config = dict(
    d_expert=64,
    d_shared_expert=64,
    n_kv_head=2,
    head_dim=32,
    norm='layernorm',
    norm_eps=1e-05,
    init_std_down=0.0,
    warmup_steps=200,
    seq_len=256,
    dataset='wikipedia_en',
)
Below are experts of layer 4 (counted from 0) of a mixture-of-experts language model. Rows are named router (the router's row for the expert), down (a neuron's output weights, with its number) and show model dimensions 0-191. Each number is 128 + 32 x the weight over its row's rms, rounded and kept within 0 to 255. Numbers have three digits each.
Before each expert's rows: "comes before" lists some tokens at least twice as common just after its tokens as in all text. This comes from a sample of Wikipedia text that the model never trained on. Tokens count by the router's weight.

# expert 44
comes before: " and", " ", " which", " but", " the", " he"
router:084060182114164138197201189126086078122109156086132144109104086142110108098127153161139119114169118194190135163085172114170110095139099082109115080128104150167161161099153191104104125130203107168084185101114123151122130125099156171114130144100145074135112129099136096105132154102129171148118105187136106118129104189097126124153147091103169109098191174152094133132127159107137153137122108095151070122211095099083092084154109098161100128103077186142210129114109110169147183164109096169113145165121192113159137124149192136117142134143096120109087107094123123111101122098106121139
down2:118117091111106147145147152138077074069168120155161143110139121181183128130163071101065143148075113138148065145148083124151096121137128122108174099152109095150154121109149192132132075170127103130143139166139149089150139131129111169124094129171139133098110056128127210108151133105149053090091123129212161133134122113179152105140155073107136169098162122103146097143116075168121110091141172107113162096118192152132168142100126138141108180102175134165115201159104104134092174158096133118115048138157161144074163151171139122070166104166164138103104132121114063035110131100101142127
down3:110181159103182099172189084072148119110135170137144105146095162093114133133106167134172119196102097158139118139107138102157087133092123134123066171146112150142115144166077102191107128128170175145043182110052158115102124141101155109200134166087114121136138165097165159080091107193099116103115165175158120081123099087131140115196103137152138115090168144128095107151096107090120129094136128150139124126118148174198168120199116111135126102136082137136073094103159114044150131141106152133094153083074100169129112174132067129123108126161162149105083093163137091124176121090128159154
down4:084139109091139145105199050115146059141123147152100161159132169172112122154176135149107210116141146130152141129100124165137145118122126073133132131120071089123089185169089167110193130107098146180134159185129176079112142120190122123158101121074128125160157116088127111181103134113139133090100170071128120145125136130134124110095114150141064056141137144102084096130052090111142100088197109217150183117158086174101158161124122081135162107117169106159111148156157188170096094098150119083119154104133103150176094109122087135179069101116146110152125098139143151099165099105127099114
down5:123122152057104129092118118113126102096145125165150092078124186079189073127055083077120124110147105142123146123090143066131115147174156118103163095201132135108131139060169138145125109158163127116145186204127090143127101111119126175104113084127105163046097160147142088121104118115175101140158136145122158119127119114116072146116136078106149194139133108142137179169165165179121150126159115091155139084106109151164099094162154095225076142111142116144134100182126142143167149155158176215149081151111104123042079141143148172105145110124119165067139135131118121118143165104114111100
down6:138122144140133176153137143085118132081122151135137117120102156113149162049122143160140146117063116157144080154113153092101121147144103104097147110123145176098125163153110113118124150184126144104093137155098101051154104120127108157118097096146076111087110041167230160102128111071205107170144135098090170135121155120130140127175069132037105157088124057139099110122098128131144145185168161106126137188118156120107137139159116171176131182166119125114149070094078123117127185171118155148067131162126115098108120183167128121123131180160089171069100138129176143126114129112069163179
down7:126146073138145103134112135156163075130096104134061131158127139094107063168124131141106190147162126081155126150134147134166113118092100204113172152125084126152135156145153075140153095122100089121120105155144134102179153121119100105164172172139136100099150156201168133188138126189124100135149117090169111154128125088192127113111111091091052142173114143174182125126107160136147086097142104218188134083133120103127094081093080142097153139172210111131053124105100183112138130106110109109188107159122134084144060093109145104175096101125120124140135088086079110192122135163136093147
down8:108162112176142156163134108091160160146112123134108108105111100167170128040196165158106150128101088131139142065143166147196146079074102123075119130133167108144136123153122135192077141176149144160187116133071139104121064192147193132072134098154138099117145079148111116151081111161135138118110141146134137149108133159134124148178155117109091123140101119196153106092153173124142103083128099072134087145155142100083114129145119067106080094153118112132123117194095186139128193145075208068123122126101064098116122121122130134145138114134118174107118158168122191070117084068168150131
down9:129115054151125108154125109131097119123108065125136134108150116140128067109107097120128142136151102093156129120128140118154119078106094155100149110137138156106123143112161130113166145101195106163110119191124160183147113097179100191137124098062190067102145171110142127111189071137177121134144192151132191123065119103089083155147106154112177133130118142126139159105139104143154093116150157042120127113135103139105145140126108078109122089057119131234126123116129137130127153099196197204086093101128078085159145086166149195113113089197130129158142153096155151073142141114127103173
down10:134141182090143127136162146185132139125152096116129158083084176138042092102137163163098105140150138066112123084129173151127097108095079128081110173126077128138105145158069077122164142168044125111127081088133125136095130142166138130110132117151158175106147173160127152129149128123207115047195124156156144077118127124132077141139129108116155176180140094123090134090099129035178145165121138127087176192168140091095125105166122082173170124115131138178157196064112171114120160135129108100103120152121140123143134170142146118128155073144091103114146161138166150112145056104099126086
down11:137113111136119109106128129114122143111133062109122137146164189132165079151105126161201087105133136126102105180114085160187105164125107075109136098160161130090100133145127144137129133163184112193097146111150094108123132078154117102102152148125100134115100168062105107129156133123091141116127097125146171130146118165113118153134076120080103131125123152096178137155086189124128158175117043114146090155163131112163113085142157116151181105148135127111097193120184150150108125128091031119140090166093147175119055020155139141104150206147158151143148116175086042133175188122141096124

# expert 6
comes before: ",", " (", " is", " =", " –", "us"
router:181091129143138142178161159091111160113066149107101114122154111089113126110120175071132077102092173130153079148134131101071151114157143153111159136085106096124119080089145167163176125201126135130098107126124142139066146050145164060145159130146183120144142138195115183131111109115104196165142131137086098105119147182144166142151117039168147180127197142128109169118122125054125125100126111103069149075110056112117130157107081159159153128122101103105166141125109118133127171116126086150141117163034127151153167139116189145122109128151129125084155105159061147148101129179153122103
down1:192164114134144141083104114098138107103106072115149100101125182135158126149125090102084145196143141135079140111130160103162079146126104119158134115111119172107149134121101099139127117125069111108146100109110125103159121172115114174144091131135127158108099128071184072111080074150136129125206157193153175120148109083124072148125059160098168100128163104134161063115198118164096085120120118179172152167125154113141090044142146112104098107112157175147065157066104126123143137181136142090176107120218143139126137126136127122136176071112148142126120147093157089135206160101207128154
down2:093095103127151089107143120141188151106151132121141100085083121152112089073124090219116112140123144174130130172113118097110132061138118096092095146143174124122221175084211123161181175115078077141088147137080159115138153154133095122157119138080158097149170176172132120130130161121115153112083054141077085143152097168149152144133128143107139142099155171141162102143072142103108148153129128169097105196094105140101211069112149097085137125153170134162121100103139147033125121129113091155175135134096094112140138110098150156125176171145115090165129118124164128099089143144086086175
down3:097149131110130110067146103137105112159204166180143154126083078093142098156167030093094188097149155144127143145146128092136106113113157116147181099128134158156119127161170109158085132087147074152126125059177153126128095147129102108055128145063102132146173114155086142171178123113088149113143122139175101160133132076165103129079112128125114111225138124134125169177098127146099123127116175138105181064126121125164086135085091083100050152167141145119135100120123126141149115184142162176149139131147182124129095153127133140114179190134133138136086064179119134140090151114084061089
down4:019126122212158132141112109102083093082161207173125125067156148131111156081106097142163133129110109136157107143119125101139103109123085129158130106113190103101142131195146151131138141108103157117180122126137134173141072157141084108160090137069168086125147114161151152103175140163116139138073134176129139131205133145121121129188142138149115147079120154106173109130092131145134136100097090140166102120152123101112097066079166104119118096170171078159165109149156143098117071107133110148111043067111154163163088112162113119172045102147145132091154084151188141100164134134119148191
down5:149079122109122122100117131126118131165118150133123084126075185065149052200093108149088155173143088111125101104087138146207124114110116145093139065081122145127154189200154140196161108131107180155157135123133127128121118103140114150146115110133102177154161144054182084127117141134191143072185084137159157135160094159127089173182141142143158120179126094130154113113179132156090132128083189161151086167129151109134118127112161115106107099141134134143112134102113133171133098163013152075143091061148071114120166102150113055127163143117117149123097106109113121104167142142099087128
down6:149035160159156108140148091179183057168141100117161160170120126068124127171147152102108149136080114124112089084140166147127115110158146128140152084066150102090161147162110163076141119124119106144135130132142127107119122132141123158154079132142135108079111094103119069154146192111100117129090123109107109117102081113102148149161066136148159161117091141199171058108068167098156101145104128143145102150145152091096202135130173145149143104125120199123138203108094148116169146165137076167164117183147095166108171116149110119127066107113082090098129101110053148146116143122204187171
down7:069129107118141133146102116136144190128197067097153130151161148110058129140123144113154087156162123113105134206135086118147142110095112076157109129177204170099090144118090130153171141113158089127141140136127067140204075097104189135083079163110163166151154138170110153114108139150162156174182143164106138117122117066117121164161157118124108165077130141105128161087163118149074104112163132128150097134128101126134106141160173157184105148131118136116137058116132086156132098125108105065102109201150124141080171166126116155042102072050118170128127151152150102101059122094097121141
down8:114135109163154193174127187168154149140106109119119102061144100110125145198076192139141100134107157119110163134091186156124188092077139081134095103125138174106153136178119110111132119150107108147119193142137106039096191151172145149080093075091098134093158159082096108136126143078142084139147132134109143101125071117128111188114106173123159112114154141161129107109157173155110109075139137171109109144174151120225129157155095115042122122093151144142075147081089153154084149123074094150086092111147129128117105122201175179121114149132103151136130093138122142087097108089139143171
down9:100123079123098109102112145113076173190081129090149132150084137116105089077124179128132091108129109131094202100175174133159188100104160075159174160172080158176144150159156108103121147139156098140072186130131124146112110100095167129198121106115064143123110149127127131110117118119091063165149102117110195145151105100155119111118116125114089146116217016181143163126167130125121137169129142113131151182142086129146117087129098117133131122193157152060152146177149161104103114086128109196090132089088118155092148185091096136124138082162169169112162131113113136123086126122102163100
down10:185134166174185139155152150116125131070136093086138059106140128055093067126159106078169198150150143101127135155146116081109141104111083142110119105174195080166131129152153119149138084108163068122169165135067144063085136092070170122143096108151127138114146141086162162129101103133105144128132116197173089129216096170160056075137190111128163112138117151093163141141150090177158146060116131169116171123089144126191156140116160146171115098127068142099103101138105091123135116116136126104135086105132103106118068173152105158136143161137162150109122090144098187140139116134149113112

# expert 45
comes before: ",", ".", " and", " of", " in", " are"
router:177099137080104142139162108138107169126067137116127091126139099147160149130137147065071076121134137140125183131159118106110092147143130123133124165140101140095117107080161131122133121202249133087065172134122146175082145109111111139109168132122172124189095143128118158122095078135104119132091112139069078111114153111112159104159178107128114120117155102134127182121125094099107108132127122073107146172106096141092119121069050172143138106120093104070196091163070162146164149118178066123146193122073143151093187143075131136134147133120155124091151133182124108169208138177132160090
down1:140058140170126121090125083120117111110170122134132114139134116077113130171163150133144150172099109120166070113179071114146112144112085115138148125104172114151145130182132106150172074146118111096077121116137111123147133090112172092105107130144196175121112133111094110132105199144096122069117158077205182189155125106109079098128143164106139172147135226163212149104136103204148122121150146129154098110139083075093148110146083064070096086089119126146154137194103138114127144112135174122139102141168127184108136111111142076117177137117165116150100126137152143134133040160095067156
down2:105110117107148121166128112153136166120157152150134101149160115133048175143123063164185158133175189165102073142147125137107085142183082112074174114204140088135110112091062175181133169119082139175124102137097118089099116141130185104084149133149109107180075108150150191180089146116133142137112086131097104109145126162112154102107128184136121133098102135116081133137083105082160097107128126133135133115118072063113133138113089065108178103170099140121103120137055081150146101132183108129152148165138174144136138158095216138111072145135126107117154120158094131139185187191117081128
down3:133097137124178141128144150136101131134181078149146106109085169157160105131122135125142111134074165103117147161159137141120065140159124093141101116166132133203162143116177126084131156168090133182161102066108040091138094129152159092045055110167127081156173092126148116141160173119134111146129152064143192157084121097184139152066127172110199129126137117183140129138162107161106129123076122174095135148068188183102148085110134116122143119085170130101152100110125104136095107133139151092097086161105087091126221103167100148157100125105105161123117159114092130118186132144086078127
down4:107092102095113205122129112118133166114131140171160112112131194118135134081154182143105178102058169117124124119104102170145131141087110112090117146175171139096085110167085145065114118115071088182127078222168184129196140105119166130143160094147101208124099124116096118103129062103089107148108109146188139124133163179070158144120100129129101114188145157135179160128118131150139160118112116101126103119115082199140109120111134127141106149110134086087164118124144066143140173133101052152157157175136146064150103133163138101135055135189128114076163147144082135140095106082137140131
down5:112113176166137119120078099140113145148123193163155124159143125142142127137104133104129120130092202171111084110138118201159113159121105142159136129130115071117082107089148121150114098080151144071088172121133155148163099181098114111117069129116172194101137102098056118104156118125166074143159130073184085107138164119144091131132171174123093171100093091171140101147170145173182068118113161142124171120143069090112125081104065091101177162105080138131141189144135087172149099180129136163128076077123128112155100129137168077187171127125164155082087159105099093132146197135138088117
down6:128054114138129057076137133088171135166109166182112121157150111125106125072079131168147150110174152191198138096096063182133149138152122146140080125105148100142107132160174098120161117108157161117151088079188127155163084164106139178184130138146144177171125092144090135185172097121098064146126115096112136167142066111156141152135140139162106072115107117143138139091138104153161044135151103154145146130124108126189066097102100110091162139114130101143143154156097108091151060124107128125141072116170096100116113101179154190143110095099177148133094093141164150122083117078093141197
down7:145120154129092127092088141088146065133167082106114128156138109089173084138156100118130142123106116110105127067130118182108100149168139172178147144104098112143127080171094149063163122173137079126098127106144123145126067128077164099098114148104134123125061077112092162168080112129135135180143162156092174174076133126140124135127134123120145188112084090161112198109179116148134140105121176115097140128086083133192132160107185171155140109096135074163110122143213195147077139103082160113168162054129140141118129180098110099154202096109116144126047161170155165173129141119117133154
down8:165182088191138135159076148154102085093117150145130099148117077121084127105156179169135201204149127123131130178117088125082165077114157098149128153116109135158164138141198144088167148170124121177107149124197134148106137071098155120154117119131165108106089069130086179131121057093129106075175095116174154113064158128106131150127078094100176135088095079145143123116128149119110144136122135169107156076141149092155073058144106129142144120177131138132113181166116149192096101066139099114077137156185101179126163085126071079099098146131096152121142120138157166142108089140159125104
down9:150138149108139089125147122124189139162171197157102111182134144100141164153144158133142158146109147140123110107143104073118085142081112111130152114114099125150141127139140177172122080093101118151128128116108106075077153168120152081048137151111156133145131062201114120100157127119120155092155088152147079063138128169151080060144127152111148102117103143111154125097054149165138099121104152137170122129092125133109190177096152148169158184069148062087110094146139206196070084130117078089126128164097062164192108104110184096087174143203136134146123119140133131100151130111152089139
down10:116116103141139123127115062132054168107161108124123125097153138118115174086115145134096026112076167102124094132151106143192096091099149084145100087135166141137075160143141151156174142139133082151162105118150121131130062167124158136110140056134097132119150133109171164066167105178174072186109147117093134120139069149150174120160141125126168147106141104138114188133157178174178119133079047149121113133121104124137179119118113114185074173116172125052162079113162187099110115125157158173134062118125096167110116127114122151161143157092112130175126133214108105117106176118106127135